Weights of a small mixture-of-experts language model, trained from scratch on English Wikipedia.
Size: width 192, vocabulary 16405, 25.7M parameters.
Experts: 32 clamped SwiGLU neurons an expert, a softmax router.
Training: a variant of Muon for the experts, 581M tokens, 4867 steps.
Below are experts of layer 4 (counted from 0) of a mixture-of-experts language model. Rows are named router (the router's row for the expert) and show model dimensions 0-191. Each number is 128 + 32 x the weight over its row's rms, rounded and kept within 0 to 255.
After each expert's rows: "comes before" lists some tokens at least twice as common just after its tokens as in all text. This comes from a sample of Wikipedia text that the model never trained on. Tokens count by the router's weight.

# expert 34
router [159 108 165 176 178 164 105  67 205 139 151  79  95  73 137 136  85 115 111 105 149 228 132 185 156 234 152 117 165 125 114 167 136 133 148 127 112 166 143 116 156  95 166 143  73  77 138 141  84  86 121 127 117 130 125 110 128 116 142 154  96 131 114  89 110 126 150 132 108 139 171 107  81 103 123 183 176 146  96  90 109 153 137 179 148  91 144 174 166 102 163 137 138 127 109 169  82 143 115 156 120 150 153 114 122  88 118  89 122 133 130 135 160 105 180 122  82 147 149 132 120  84 138 160 110 178 140 134 150 198 120  95 176 119  86 180 164  90  98 137 187 147 135 149  91 154 116  92 173 178 150 139 127 134 191 139 123 123 143 103 112 139 118 153 146 116  99  76 155 126 174  51 148 176 154 153 104 197 128 125 118 125 167 140 187 118 138 119 151 147  77 164]
comes before: ":", " ", " •", " Born", "-", " Country"

# expert 157
router [122  75 127 154  87 134 128 199 128  80 109 142 133 114  91 104 106 187 188 174 207 131 124 189 120 178 120 134 154 197 158  64 120 152 116 111 166 113 124 143 126  56 142 164 129 186 118 130 124 199  82 127 124  81 171 103 178 124 100  74 134 133  91 122  94 152 134 157  86 118 162 131 177 109 124 163  87  74 145  93 165 163 150  64 152 153 118  68 137 152 189 127 162  99  83 171 125 123  91 133 134 118 142 100 186 169 106 111 162 175 152 126 131  99 140 132 100 113 120 128 149 111 113  93  71 119 156 111 108 103 127 167 100 150 136 116 111 167 147 100 111 148 122 133 106 157 185 144 163 179  92 170  72 149  93 132  63 153  91 163 118 128 155  91 170 102  83  95 115 163 124 130 167 112  91 166 154 145 184 159 100 158 122 111 118 144 131 171 142 172 135 124]
comes before: " |", " |\n", ";", " —;", "N", "L"

# expert 51
router [110 117 100 160 140  79  89  87 116 104 142 131 121 131 125 138 105 128 160 151  89  94 117 147 108 152 118 106 111 109  98 175 108 129  85 110 154 163  83 126 152 107 131 138 161 104 128  87 110 119 136 145 106 120 122 169 104 136 161 180  56 151 163 164 167 144 123 132  74 147 164 101  71 108  74  80 113 103 106 164 157 151 160 125 100 112  52 114 183 129  84 182 106  78 107 131 125 144 190 117 149 111 115 131 112 131 105 175 111  60 130 180  87 166 126 119 111 165 110 100 100 154 103 112 141 141 123 166 172  57  64  86 101 158  91 138 132  83 153  93  96 156 121 147 129 138 101 102  58 105 148  83  92  88  84 172 166 147 130 107 125 165 167 138  93 156 113 160 128 161 107  73 174 105  35  76 171  95 142 139 148 156 175 128 122 120  93 173 158 211 175 132]
comes before: "2", "1", "0", "9", ",", " "

# expert 31
router [ 79 214 113 127  99  93  97 134 142 118 191 167 165 117  52 142 143 118 101  82 128 156  82 147 102  79 110 177 100  51 158 136  95 143 133 133 119 140 140 135 186 117 119 175  54 167 135 184 172 118 116 120 126 112 101 121  92  84  79  81 134  75 125 103 125  76  97 151 121 154 145 123 149 131 125 130 115 144  47 104 106 133 141  89 133  91 137 153 143 108 131  73 104 145 105 138 117 113 154 117 116 126  88 106 162 113 113 162 151 127 149 136  90 140 203  72 154 177 150 120 129  81  81 109 129 189 164 140  78 128 161 130  74 143  98 114  99  56  76 140 114 115 153 141 131 143 166 197 136  98 114 141 126 109  80 158 124 162  93 128 168 105 155 170  87 143 117 127 190 156 136 131 158 142 151 170 108 124  89 100  76 108  94  78  98 129  59  95 160 119 119 110]
comes before: ",", " (", "'s", " was", " |", " is"

# expert 128
router [125 174 134  93 133 118  58 145 134 148 145 113 165  99 184 133 160 115 121 169 180 160  87  75 159 107 139 199 114 137 114 138  81 144 107 135 136 152 118 172 143 135 147 133  55 143 141 133 146  71 129 103 142 143  91  79  99 115 113 108 165 156  85  96 141 146  97 142 154 124  99 115 131 107 129  66 180  93 105 148 100  97 112 150 110  99 113  62 151 145 100 123 125  86  81 104 147  82 180 131 149   5 198 108 174 108 164 170 130 147 138 116 133 139 172  86 115 152  89 112 121 174 162 104 166  80 147 134  72  85 182 139 190 109 109 179 135 148 149  88  81 110 137 103 189 110 116 149 111 117  81 137  99  95 169 182 115 106 139 166  36 162 144 140 126 130  96 164  76 173 125 132 112  64 120  96 133 138 127 123 144 109 114 144 122 120 168 131 143 131 140 116]
comes before: " of", " to", " as", ",", " years", " in"

# expert 85
router [101  97 137  90  81 120 161 149 184 115 105 113 180 167 158 131 159 129 203 145 122 115 119 168 115 115 126 154 121 173 122 122 127 113  77  91 120 119 130 112 145 112 127 152  94 176  93 169 128 143  38 144 178 108 186  85  67 129 114 115 110 173  93 160 119 170 101 149 106  82 156 156 150  85 177  87   9 117 100 123 167 170 156  90 160  98 129 139 151 100 116  80 128 100 113 136 114 104 119 135  68 145 151 156 150 147 122 157 171 114 115 133 111  89  98 130 131 109  88 101 155  96 122 157 133 126 145  67 114 135 143 144  64 112 125 133 135 189 154  86 166  89 104 100  93  84  83 137 123 170  89 215  75 138 149 143  87 128 151 129 204 117 151 136 152 152 168 104 107 160 109  92 129 144 113 147 185  86  63  78 130 102  93 113 129 120  90 101 143 133 117 135]
comes before: " |", ".", " |\n", ";", "–", "0"

# expert 101
router [122 114 122 151  80 123 136  95  99 121 123 181 135  98 131 154  88  80 140 189 133 109  94 151 154  92 164  86  87 117 119 120 133 100 135  92 181 143 136 102 163 104 131 164 177 139 115  97 140  89  37  97 113 147 144 135  99 123 129 145  92 172 128 161 176 141 171 161  82 156 164 103 107 144 135 151 103 121 122 145  92 187  86 130 156 165 134 145 162 128 122 131  91 111  95 119 103 189 156 164  74 175 125 206 112 163 180 134 108  97  76 109 152 103 129  80 115 178 112 105 111 116 123  89  95 177 170 136 139 148 113  95 129 139 101 111 159 161 165 163 179 188 154 142 141 178 104 108 151 198  78 205  57 107  96  90 117 146 114 158 139 164 143 139  85 128  79 152 170 179 127 157 160 107  96 112 133 102  95 145 122 143 126  55 104 136 126 110 177 203 164 119]
comes before: " |", "1", "2", "3", "0", "4"

# expert 80
router [ 83  80 159 114 148 103 120  88 141 160 108 122  90  67 194 166 155 139 114  86  89  98 107  73 164 117 116  92 120 208  94 110  92 149 118  94 149 168 115 131 137 166  76 112 127 123 148 109 104 151  54 111 126 132  86 136 154 176 145 109 145  94 196  89 140 123 183 163 136  81  88 123  84 128 165 118 142 116 148 103 104  86 135 147 152 137 149 120 108 140 103  95 149 115 113  68 122 172 160  83  90 150 114 112  90 121  82 131 159  94 145  70 176 129 134 134  78 101 125 171  82 173 147 155  97 122  82  92 122 127  73 147 146 139 150 119  98  62 108 172 139  76 111 146 155  99 159 124  91  93  74  89 188 204 169 114  98 144 146 142 173  94 106 161 141 165 119 158  92 133 174 115  99 128 172 161  64 147 133 124 112 123 122 185 164  83 111 182 135 153 119 149]
comes before: " the", " a", " his", " an", " their", " her"

# expert 133
router [ 97 157 101  95 128 134  67 151 105 142 114 128 139 137 167 117 109  93 142 166  93 104 158 193 103 177 117 214 149 110 182 104 118 104 116 177 143 143 125 164  95 118 104 181 109 122  74 168  96  93 146 119  86 109 129 105 150 143 141 188 111 228 164 125  98 151 121  97 143  64 130  85 128 124  95 163 147 117 105 145 110  95 157 114  79  46 147 153 158 136 121 148  88 160 141 140 146 152  89 148 103 109 148  59 123 126  72 172 181 144  92 161  87  97 122 121 121 176 139 104 144  93  79 129  94 131  79 186 174  93 128 135 204  77 156 128 142 128 135  86 182 126 158 157 135 106  95 103  96 135 134 113 106 189 201 155 136 146 156 162 161 109 161 183 125 127 102 137 130 120 119 149 114 168 179  93 102 125 144 156 145 116 134 145  71 164  85 116 112 106 159 165]
comes before: "–", ",", "\n", "\n\n", ".\n\n", "6"

# expert 120
router [116 171 194 153 160 137 109 154  92 135 147 183 137  44 137 110 173 143  92  92 183 116 147 127 156 139 172 159 104 186  99 175 124 143 128 129 194 156 113 163 141 133 116  95 181 141 110 145 142 100 140 148  94 148 118  97 123 128  69 101 133  80 135 112 181 129 128 149 122 108 115  78 120 146 136 105 121  77 137 113 144 128 117 140 132  94 209 113 152 114 128 124 167  92 168 137  89 152 182  53 117 118  97 140 114 137  93 113  85 166 164 109 124 142 163 113  86 145 115 105 132 209  97  89 105 121 115 112  98 127 101 137 172 108 107  96  99  95 102 172 154  58 110  93 113  57 167 110 100  96  60 106 198 121 172 127 102 118  91 136 121 106  88 123 163 153 115  71  95  81 166 148  74  70 135  94  77 155  86  89 159 140 104 131 119  83 169 154 101 143 113  85]
comes before: " the", " to", " that", " a", " as", " by"

# expert 35
router [114 109  82 138 163  91 150 120  81  85 155 100  95 116 106 146 167 164  91  95 156 110 152 146 201  93 103 135  57 115 100 120 183 158 144 112 164 171 114 137 132 233 165 117  82 116 160 133 120 148  93 135 132 134 187  86 141 152 131 179 141 154  87 153 139 162  86 148 110  73  73 103 128 184 155  59 119 101 125 132 161 122 133 162 169 164 161 132 130 182 135 162 126 110 148  75 166 130 155 140 129  84  70 101  95 115 110 153  85 130 162 181  72 132  76 112  70  89 109 122 105 182  76 115 105 166 125 101 138  84 145 136 159 126 132 168 142 139 110 117 104 149 148 134 169 159  94 127 109 134 131  76 156  92 130 105 168 110 177 143 103 166 173  92  78  83  95 192 154 122 134 152  86 101 141 126  86 162 124 175 131 138 170 110  75 141 117 125 101  73 131 118]
comes before: "1", "2", "9", "3", "4", "5"

# expert 151
router [136 189  85 128  86  96 152 127  90 152  84  98 144 135 174 149 163 143 120 139  81  93 140 135 146 137  70 114 166  89  57 148 157 144 150 126 113 135 123 145 142 130 132 140 111 115 127  83 103 167 132  86 160 135  90 154 157 116 138 135 120 121 135 176 161 124 132 101  90 108 172 142 110 127  92 122 164 174 102 107 145 143  92 117 141 131  93 116 160 142 166 106 124 148 123 143  86 197 152  85 108 115 115  84  93 108  77 103  97 154 154 172 124 165 108  85 106 139  81 106 147 182 125 158 151 135 107 192 115  71 167 146 206  85  97 107  87 133 125 115 149 101 129  82 165  85 151 131  62  71  91  97  92 106 113 110 154 142  71  88 202 173 166  94 129  76 126  29 153  78 147  87 105 102  88 120  84 162 144 123 166  96 162 114 184 126 137 168 105  96  91  73]
comes before: " in", " by", " the", " on", " and", " to"

# expert 127
router [142 152 208 206 108  87 169 161 115 129  99 156 149 120 184 188 138 126  60  60 107 103  86  53  85 103 153 133  97 116  76 143 136 162 116 121 114 112 128 126 178 182 161  54 134 123  95  84 132 129 115 138 120 149 136  84 160 109 151  98 161 148  81 101 195 170  94 155 138 113 170 118 149 115 160 107  99 153 148 109 106 149 137 154 155  97 114  88 149  97 158  55 154 104 155 162 114 120 118 122  97 162 113 132 136 132  77 130  73 119 115 130 135 138 117 133 157 112  80 111 115 171 117 122 122  89 112 106  79 117 181 154 129  91 124 111 146 144 119 120 170 133  85  97 197  89 112 101 158  80 113  81 128  99 167 152 118 164 113 110 191 129 124 155 146 149 153 130 131  95  99  86 103 119  61 209 106 137  96 149 133 161 113 208 153 111 119 162 115 106  61 139]
comes before: " the", " to", " a", " by", " in", " his"

# expert 137
router [154 116 125 115 180 149  92 137 118 169 112 153 115 108 154 146  59  90 163 129  87 138 109 173 115 119 182 186  93 145 150  98 116 140 144  99 128 123 138 118 144 114 178 149 163  88 149  92  84 126 175  64  91 159 145 170  64 154 159 195 155 187 186  96 115 103 155 145 138  79 146  99 149 127 157  89 172 105 141 152  97 133 164 115  57  87 159 136  95 123  86 189 128 185  79 120 151 160 131 136 118  86 137 150 104  95 115 180 170  98 115 176 108  83 165 115 140 154 130 163 125 100 100 110 127  93 134 107 189  87 109  99 143 116 111 194 160 106 165 101 163 162 136 136 126 154 202  96 100  80 146 109 131 135 177 162 155 101 140 170 188 123 182 174 116 127  87 155 174 159  99  79 140  93 122 119 105 101 149 136 158 117 138 184 143 101 184 120 114 102 140  92]
comes before: "6", "8", "7", "9", "5", "4"

# expert 57
router [127 128 110 117  87 125 126 156 132 123 149 137  85 108 116 118 165  75 100 102 134  93 102  74  71  56  63 162 108 151 143 150 156 121 141 115 155 166  89 127 146 181  89 178 157 101 184 140 110 166 183 128  80 193 134  81 196 117 134 108 124 136 159 126 159 116 148  67 136 145 163 192 136  99 135  83 168 144 125 152 129 131  94 167 120 120  93 131  99 152 119 201 160 170 117  97 139  61 131  73 155 107 151 120 148 157 141 116 110 178  84  80 154 153 155 137 189 141  81 161  93 158 166 124 113  82 111 115 136 178 102 123 122 143 117 152 140 105 100 158 118 162 118 108 146  97 120 137 116 148 106  85 150  73 169 127 157  85 176  85 150 150 162 135 173 170 166 129 134  99 185  90 170 102 105 136 105 185 108 132 147 136 117 209 151  93 120 116 215 109  97 149]
comes before: " the", " The", " he", " it", " they", " a"

# expert 125
router [103 112 104 137  51 130 175 116  50 135 125 150 124 113 161  95  74 155 170 181 146 101 110 141 118 152 150  77 141 213 185  70  85 155  89 141 185 120  70 108 160  67 117  79  95 166  97 138 152 136  90 120 150  63 158 111  94  97 128 140 110 181 102 171 142 192 122 106  96  80 166 126 180 158 152 133 117  90  95  95 109 102 146 131 125 137 129 104 152 150 121 176  90  66 139 129 110 144  99 168  63 159 144 134 154  81 141 114 160 126 141 121 172 165 109 137 148 140  80 149 130 101  84  89  81 123 111 116  63 115 121 157  77 137 128 171 100 137 153 167  97 142 145 138 160 136 123 119 114 160 138 120 143 170 110 144 100  67 146 177 160 125 134  98 111 167 134 164 158 141 103 123 105 117 158  69 142 131 147 146 172 116 170  55  60 124 118 126 132 153 156 168]
comes before: "0", "1", "–", " |", "9", "2"

# expert 47
router [119  84 111  97 109 109 171 161 167 161 130  58 149 149 150 119 141 139 148 195 120 171 167 177  97 120  83 188 132 167 115 114 152 151 132 159 142 114 162 143 143 116 144 149 140  79 129 112 103 111 132 181 157 131 142 133 148 134 105 106 133 200 138 127 104 102  73 128  89 127  88 137 185  97 147  91 135 188 146 181 195  70 112 131 172 152 110 132 115 134 140  90 129 138  65  94  74  83 120  57  75  98 111  92 130 172  86 116 126 103 132 128 128 127  97 139 102  89 146 115 171 112 148 152 164 107 129  96 132 176 148 140  85 112 152 157 164 156 133 107 133  96 127 139  79 114  45  89 101 123  67 119  98  84 110  92 109 163 165 143 167 108 156  77 115 188 100 124 125  65 131 100 190 121 157 179 200 143 175  98 116  78  98  88 122 121  91 109 115  85 117 162]
comes before: " ", "%", "|", " |\n", " mi", " ("

# expert 142
router [162 121 103 149  70  96 171 127 188 109 137  76 122 156 138 169 141 117 133 194 155 161 116 190  82 101 138 131 105 159 104  54 122  98 139 101 141 167 119  99 168 115 153 133  89 122 138 133 194 144 117 114 142 146 185 160 167 169 139 185 112 151 179 171  80 137  92 152 142 135  99 143  72  98 157  97  85 147 115 198 159 149 115 147 138 138  93 132 115 147 152 137 100  81 108  94 118  84 106 151  90  94  84 140 141 170 118 149  74 118 115 138 114 125  98 156 150  82 110  81 156 104 141  84 170 114 113 123  99 201 174 116  86 104  44 188 151 174 123 155 128 121 146  83  64 183  63 122 149 125 166 150 127 151 117 119  52 120 158 142 166 155 142  72  87 121 164 157 164 163 107 102 132 155 104 176 128 104 132  94 145 116 175 137 147 119  99 167 129 126 150 153]
comes before: ".", "0", "5", "6", "8", "3"

# expert 40
router [163  73  76  95  91 148 177  95 208 137 147  55  89 140 110 142 123 142 158 197 132 180 136 170  87  89 123 105 149 170 125 102 158 148 153  92 148 121 127 154 175 157 137 135 188 142 159 133 172 136 111 125 158 169 126 139 122 116  97 124 134 133 133 159  91 160  85 119  66 168 135 111 150  70 124 110 125 115 113 180 121 149 107  92 205 156  56  77  65 146 163 140 113 140 117  79  80 120 148 158 139  85 108 108 149 110 118 134  88 157 156 116 102  93 144 175 101  90 110 123 160 160 149 116 179 136 154 155 118 213 155 171 122 127 121 187 154 142 103  61 157 147 186 120  63 137 141 103 105  99 106 166 144  68 127 138 115 134 138 137 137  68 138 110 124  98  97 140 146 133 174 123 181  93 209 157 106 103  96 119 133 104 131 144 112 150 149 156 137  84  96 117]
comes before: " ", "-", "5", "3", "4", "^{"

# expert 108
router [111 148 173 122 175 135 116 180  72 142 110  85 136 164  92  77  63 130  96 128 138 122 125  90 160 114 143 128  72 176 139 172 108 128 133  93 145 152 164 121 109 187 131  68 149 136 171  68  90 145 154  96 115  81 165 176 104  76 117 108 149 128 138  97 183  92 141 155 136 103 146 111 118 141 189 173 119 156 150 148  73 125 174 203 111  92 111  88  48 122 117 155  92 215 121 140 123 120 134 124 143 126 112 162 123 102 169 174 103  94 182 125  77 121 165  90 147 119 167 132 114 170 133 117 129 120 169  69 143 149  87 142 153  84 117 214 182 160 135 144 101  83 122 116  71  93 104 112 122  96 161 137 131 117 107 141 121 148 103  90 128 164 108 115  86  95  98 214 167 133 112  95 116 156 172 147 146 102 100 139 155 153 155  72 104 117 124 136 148 109  99 106]
comes before: "1", "2", "9", "0", "8", "7"

# expert 149
router [185 131 147  90 169 105  87 127  88 167 186 164 111 101 111 117 139  91 131  90  86 175 108 129  87 170 115 111 125 110 228 105  59 153  79 105 119 145 142 168 135  75  67  96 166 147 161 143 125 106 169 103 121  96 123 110 170 145 148 125  95 153 124  80 141 135 132 133 153 172 159 116 148 134  86 107  98 112  86 172  76 161 188 170 144  84 147 130 105 100 129 202 104 134 163 112 164 130  89 130 183 154 117 126 136 186 140 160 127 134 175  84  97 120 115  88 161 123 128 154 107  83 116 122  98 146 120 151 134 132 107 168 154 152 161 161 110  99  96 146 168 153 138 170 142 101 108  66 102 140 125  83 145 131 133 159 172  84 142 107  78 209 188 153 104 137 134 169 124 114 127  83 144 209  83  68 120 149 130 146 106 125 140  79 171  78 157 147 167 111 110 132]
comes before: " ", " and", " who", " He", " which", " he"

# expert 75
router [106 119 165 140 172  79 128 114 102  98 113  90  91 134 204 117 116 148  70 126 171 186  97 117 128 154 173 163 104 139  98 135 186 113 139 166 159 110 121 113 122 117 143 109 171 114 150 141 132  96  97 106 136 124 113 169  76 147 130  78 156 199 142 158 134 137 193  85  84 138 144 135 107 127  61 137 152 116 146 114 135 136 180 134 121 141  98  94 166 142  69 116 132 102  93 148 136 105 163  45 120 138  98 116 134 108 115 173 123  98 123 178 158  89 121 169 172 172 137 171 108 174 177  84 158 151 122 139 133 108  87 122 148 111  78 162 107 101  91 153  66  81 140 169 134 146 163 129 109  75 110 138 161 162 104  62 121 155  94 148 111 136  59  63 157 165 109  99 170  89 142 144 119  53  96 140 122 202 142 138 166  76 104 168  71 102 131 147  96 125 150  93]
comes before: " the", " to", " a", " by", " in", " on"

# expert 154
router [ 75 169 130 107  52 115  75 151 131 126  72 168 186  77 173 145 198 141 104 194 178  99 125 130 164  79  80 158  93  63 118 142 127 125 115 164 127 172 138 118  82 180 123 120 113 144  91 148 177 143 117 111 112 135 120 139 150 114 121 105 152 135 120 106 131 163 138  86 125 116 151 149  76 185 149 141 187 127  84 105 154 145  97 144 155 144 140 137 133 101 100 127 145 160 131 167 146 153 120 109 165  63 119  61 134 131 118 110 152 123 137 125  84 179 137 151 166 173 130  88 112 199 110 127 133  45 114  93 179 121 152 110 127 173 123 117 167  44 143 132  88 135 134  94 190 136 188  76 166  92 100 164 180 173 107 151 136  97 105 121 115 115 183 119  96 100 138 150 149 109 149  97 164 118 135 119  78 188 103 124 145  90 111 140  99 185 110 141  96  98 148 108]
comes before: " of", ",", " was", " in", ".", ".\n\n"

# expert 4
router [163 126 161 132 173 130  74 125  95 119 143 137 100  80 177 164 158 109 127  70 146 107 152 130  81  88 141 178 134 109 185 146 102 142 152  99 117 179 170 124  97 142  99 138 144 136 140 148 148 146 131  98 111 122 167 129 103 155 101 130 149 116 173  85 189 134 153  56  67  42  93  55 171 147  91 129 138  92 119 104  95  62 171 169 161 106 158 139 111 104 161 182 107 171 109  99 115 117 128 111 138 114 117 105 117 153 151 127 127 170 144 112 116 106  96 118 110 200  90 137 129 220  81  79 116 152 100 128 137  83  75 131  85 161  88 146  93 173 113 104 104 100 110 133 145  69 100 104 121  90 100  63 134 134 131 148 191 129 200 115 130 212 176 114 137 104 128 175 133 144 104 151  90 121 157  98  77 128  99 143  93 130 154 107 130 128 153 150 150 157 117  99]
comes before: "1", "born", "2", "==", " to", "The"

# expert 123
router [151 129  96  99 123 113 138 102  99 136 130 123 164  87 108 146 107 111 103 147  69 136 122 162 120 102 145 135 144 124  72  90 180 143  64 145 158 147 170 131  82 175 153 115 138 181 122 120 129 131  43 125 147 189  87 158 116 162 145  99 115 137 156 138 130  74 158 145 164 144 133 182 158  73 128  86 134 179 127 154 152 124 132 139 145 172  86 127 105 144 100 143 140 122 102  96 114 172 161 146 101 177 116  83  83 120 149 100 150 109 149  83 237 175 113 190 111  98 111 111  92  95 201 157 109 137 102 150  93 164 130 128 116 101  64 155  38 142 156 190 150 128 150  88  79 162 138 118 139 109 177 118 188 103  80 109 122 116 154 119 148 116 105 122 118 112 197 125 148 153 162 109  89 145  63 181  96 152 133 138 131 128  94 208 151 115 121 151  88 139 117 106]
comes before: " the", " a", " The", "ic", " his", "ation"

# expert 10
router [166  90  83 116 133 156 110 125 146  91  94 114 183 165  89  89 133 130 171 148  89 170 120 136 154 130 138  88 206 124  90  89 150 177 119 168 114 121 136 107 116 132  93  85 127 128 122 102 120 151 107 112 169 134 107 126 101 114  87 100 114 194 143 111  97 152  91 156 127 126 157 113 106 148 143 142 174  73 100 153  61 122 122 133 154  84 181  95 167 132 213  90 146 114 101 182 130 196 132 144 154 119 191 111 164 126 148 136 155 145 131 118  92  88  88 103 137 129 137  94 163 102 139 142 124 122 168  58 158 110 140 125  57 162 139  92  88 171  52 116 154 138 153 152 138 126 150 180 111 175  87 158 144  71 142 141  98 138  93 204 105  94 150 143 160  83  70 116 145 115 126 161 146 102  99 157 143  92 120  85 130 105  66  91  98 139 132  92 157 194 198 130]
comes before: " |", "|", " |\n", "gal", " medal", "O"

# expert 144
router [130 160 110  93 107  59 129 209  91 175 152 121 204 174 117 191 123 135 140  81 128 158  91 127 110 171 186 113 157 100 170 114 107 165 137 102 110 135 129 115 164  71 166 140  78 135  49 136 173 145 147 116 153 106  99  85 222 102 123 175 109  82  94  67 151 108 147 128 104 174 113 154 158 112 106  96 123 154 102  99 116 114 126  93  93 113 140 168 137 161 176  81 159  95 174 155 160 146 104 168 138 158 144 131  96 131 132 128 123 104  97 132  92 133 156 138 101 126 159 108 137 154 106 147 164 194 138 154  92 100 125 106 132  93 138 103 126  70 124 151 127 101  87 162 129 134 152 156 104 100  71 163 129 162 132 133 104 106  57 102 131 121 113 192 129 182 186  83 137 136 111 153 129 134  91  89 104 143  74 144 136  70 120 120 140 186 144  57 160  82 136 125]
comes before: ",", " |", " (", "\n", "'s", " and"

# expert 78
router [102 110  99 103 149 112 110 156  93 113 190 121 103  84  88 192 177 127 170  99 138 114 161 117 151  61 141 168  67 127 132 163 165 164 177 141 149 128 125  78 112 154 134 155 138 121 166 145 135  98 116 158 115 176 161 133 150 120 116 167 131 149 132  99 158  78 135 150 101 113  85 127 119 121 170  89 133 140 131 114 147  82 131 153  95 116 144 127  65 139 140 165 139 189 140  51 144 150 138  98 175 104 109 114 207 109 145 126 104 150 130  95 181 152  66 109 106 135  88 176 129 180 119  90 139 146 110 149 162 116  82 122 120 116 120 161 109  92 110 156  99 190 159  77 185  96  63 121 130 115  88  95 104 131  90 145 191 128 164  41  98 193 179  75 129 133  91  99 114  87 179 171 138 140 161 143  49 138  90 168 126 146 159 146 131 127 123  97 164 123 105 141]
comes before: "==", " The", "The", "===", "In", " In"

# expert 86
router [199 130  77 161 187 178 107 154 132 135 100  99  68 187 147 157  84 143 113 147 108 162 138 148  73 135 116 146 127  97 163  82 198 147 158  81  90 172 103 104 108 111 154 151  88 110 132 125 127 111 153  98 158 158 126 155  90  97 183 183 142 198 165 132  52 130  90 140 137 106 152  82  96 144  59 149 122 177 116  95 117 106 144 141 117 126 150 107 108  90 191 187 149 131 111 134 128 135 122 170 151 117 100 178 143 128 148 163 149 142 153 189 173 148 136 118  99 161 125  85 155  82 127 103 139 140 105 163 143 144 143 101 182 114 128 182 135 100 127 154 140 156 158 140  38  75 123  92 151 111 145 127 149 184 133 159 122 163 195 175 133 153 120 140 134 146 125 159 171 148 140  67 135 160 153  64 127  83 115 169 131 119 177 190 136 165 129 145 147 128 158 151]
comes before: "-", "=", "The", "==", "Personal", "American"

# expert 115
router [133 126 115 140  94  99  96 143 106  87 122 111 144 117  90 147  80 145 169 138  93  95 117 193 130 163 129 126 180 139 172  79 158 155 119  83 130 170 170 155 141 126 139 127 153 133 147 146 124 115  90 150 112 120  95 160  92  74 147 138  59 210 106 160 124  80 114 150 123 107 184 112 162  99 134  82 111 156 121 180 199 105 178 129 142 126 121 152 118 123 146  89 125 146  88 105 162  99  85 128 132 145 118 121  97 217  90 167 126 177 123  96  76 101 139 165 119  71 136 156 152  97 168 165 188 138 133  94  82 128 179 119  66 106 184 130 187 147 108  74 121 166 159 123 119 126  84 119 148 203 104 173 102 132 126  78 116 170 125 106  92  95 140 106  79 134 165  97 150  65 171  86 159 136 109 113 164  70  86 100 145 139 118  86 149  98 111 108 124  83 130 166]
comes before: " ", " |", "|", " —", " |\n", " +"

# expert 88
router [107 113  85 121  52 135 161  98 139 135  85 130 152 142 106 173  88 126  43 122 112 141  96 118 121 110 123 159 114  72 199  99  93 137 127 108 121  94  89 112  99 163 177 142 137  34  80 139 202 140 151 155 167  92 119 176 155 102 166 136 115 123 118 126 129  43 168 122 160 106  62  93  98 117 164  82 168 162 120  78 173 173 158 145 178 123  97  93 129 113 132 119 146  91 131 169 114 131 151  95 135 114 129  97 128  91  52 124  99 104 105 118 105 110 120 157  78 139 117 101 120 164 143  88 174 143 152  91 157 140 111 105 145  83  90 159 108 140 144 105  95 103 170 123 169 160  98 138 118 105 109 109 107 142  84 113 120  92  98 170  96 111  87 143 120 154 136 135 145 111 115  93 156  75 136 131 123 115 140 129 118 161 142 102 131 142 174 217 173  82  72  48]
comes before: ",", " and", " of", " in", ".\n\n", "ed"

# expert 17
router [187  67 152 120 180 164 151 162 140 160 131 171 151 148 123  79  63  84 156 111 150 125 116 107 154 140 138 100 129 127 130 149 148 105 111 135  93  98 187 182 151 126 154 112 143 153 118 118  83 126 161 108 150 101 113 108  75  69 114 113 153 135 132 137 153 116 144 150 119 155 131 106  59 146 102 175  96 128 103 166 102 121 172 106 110 144 184 152 109  77 112 171 109 134 108 144  79 161 121 176 183 163 136 184  91 149 208 151 165 145 111 134 145 128 179  80 138 102 170 119 117 110 144 124 119 139 146 116 145 156 108  98 173 107 134 147  94 130 193 129 188 122 178 130   3 122 107 120 167 118 172 114  79 157 104 127  47 145 179 110  83 139  54 171  74 129 134 111 127 136  84 130 165 124 139  70 169  93  81 116 123 148 147 101  92 161 155 139 141 106 129 107]
comes before: "-", "==", "|", "=", "===", ":"

# expert 97
router [108 120 152 196  96 150 117  84 129 107 159  87 134 147 122 104 165 168 128 125  92 162 106 132  93  92 135  94 157 167  80 102 152 110 139 121 160 163 155 125 111 149 113 104 119 121 167 110 115 105 174 163  79 116  92 181 127 178 169 108 131 153 132 134 194 127  73 115 111 137 175  60 103 107  96 106 103  92 148  64 131 111  98 143 148  88 106 147  73 184  66 147 144 110  87 131 131 135 141 120  85 147 138 156  72 146 154 139 118  44 159 147  98  79 114 111 114 132  78 127 112 164 129 116 112  92 175 189 150 150  71 119 165 128  89 138  94 100 149  99 178 146 103 131 113 147 141  49  90  58 110 147 141  61 184 112 146 111 109 178 141 148 133  89 127 135 191 148 126 164 145 140  72 124 159 170 132 111  92 113  55  77 125  88 112 127 138 208 136 120 135 145]
comes before: " the", " ", " a", " to", " his", " with"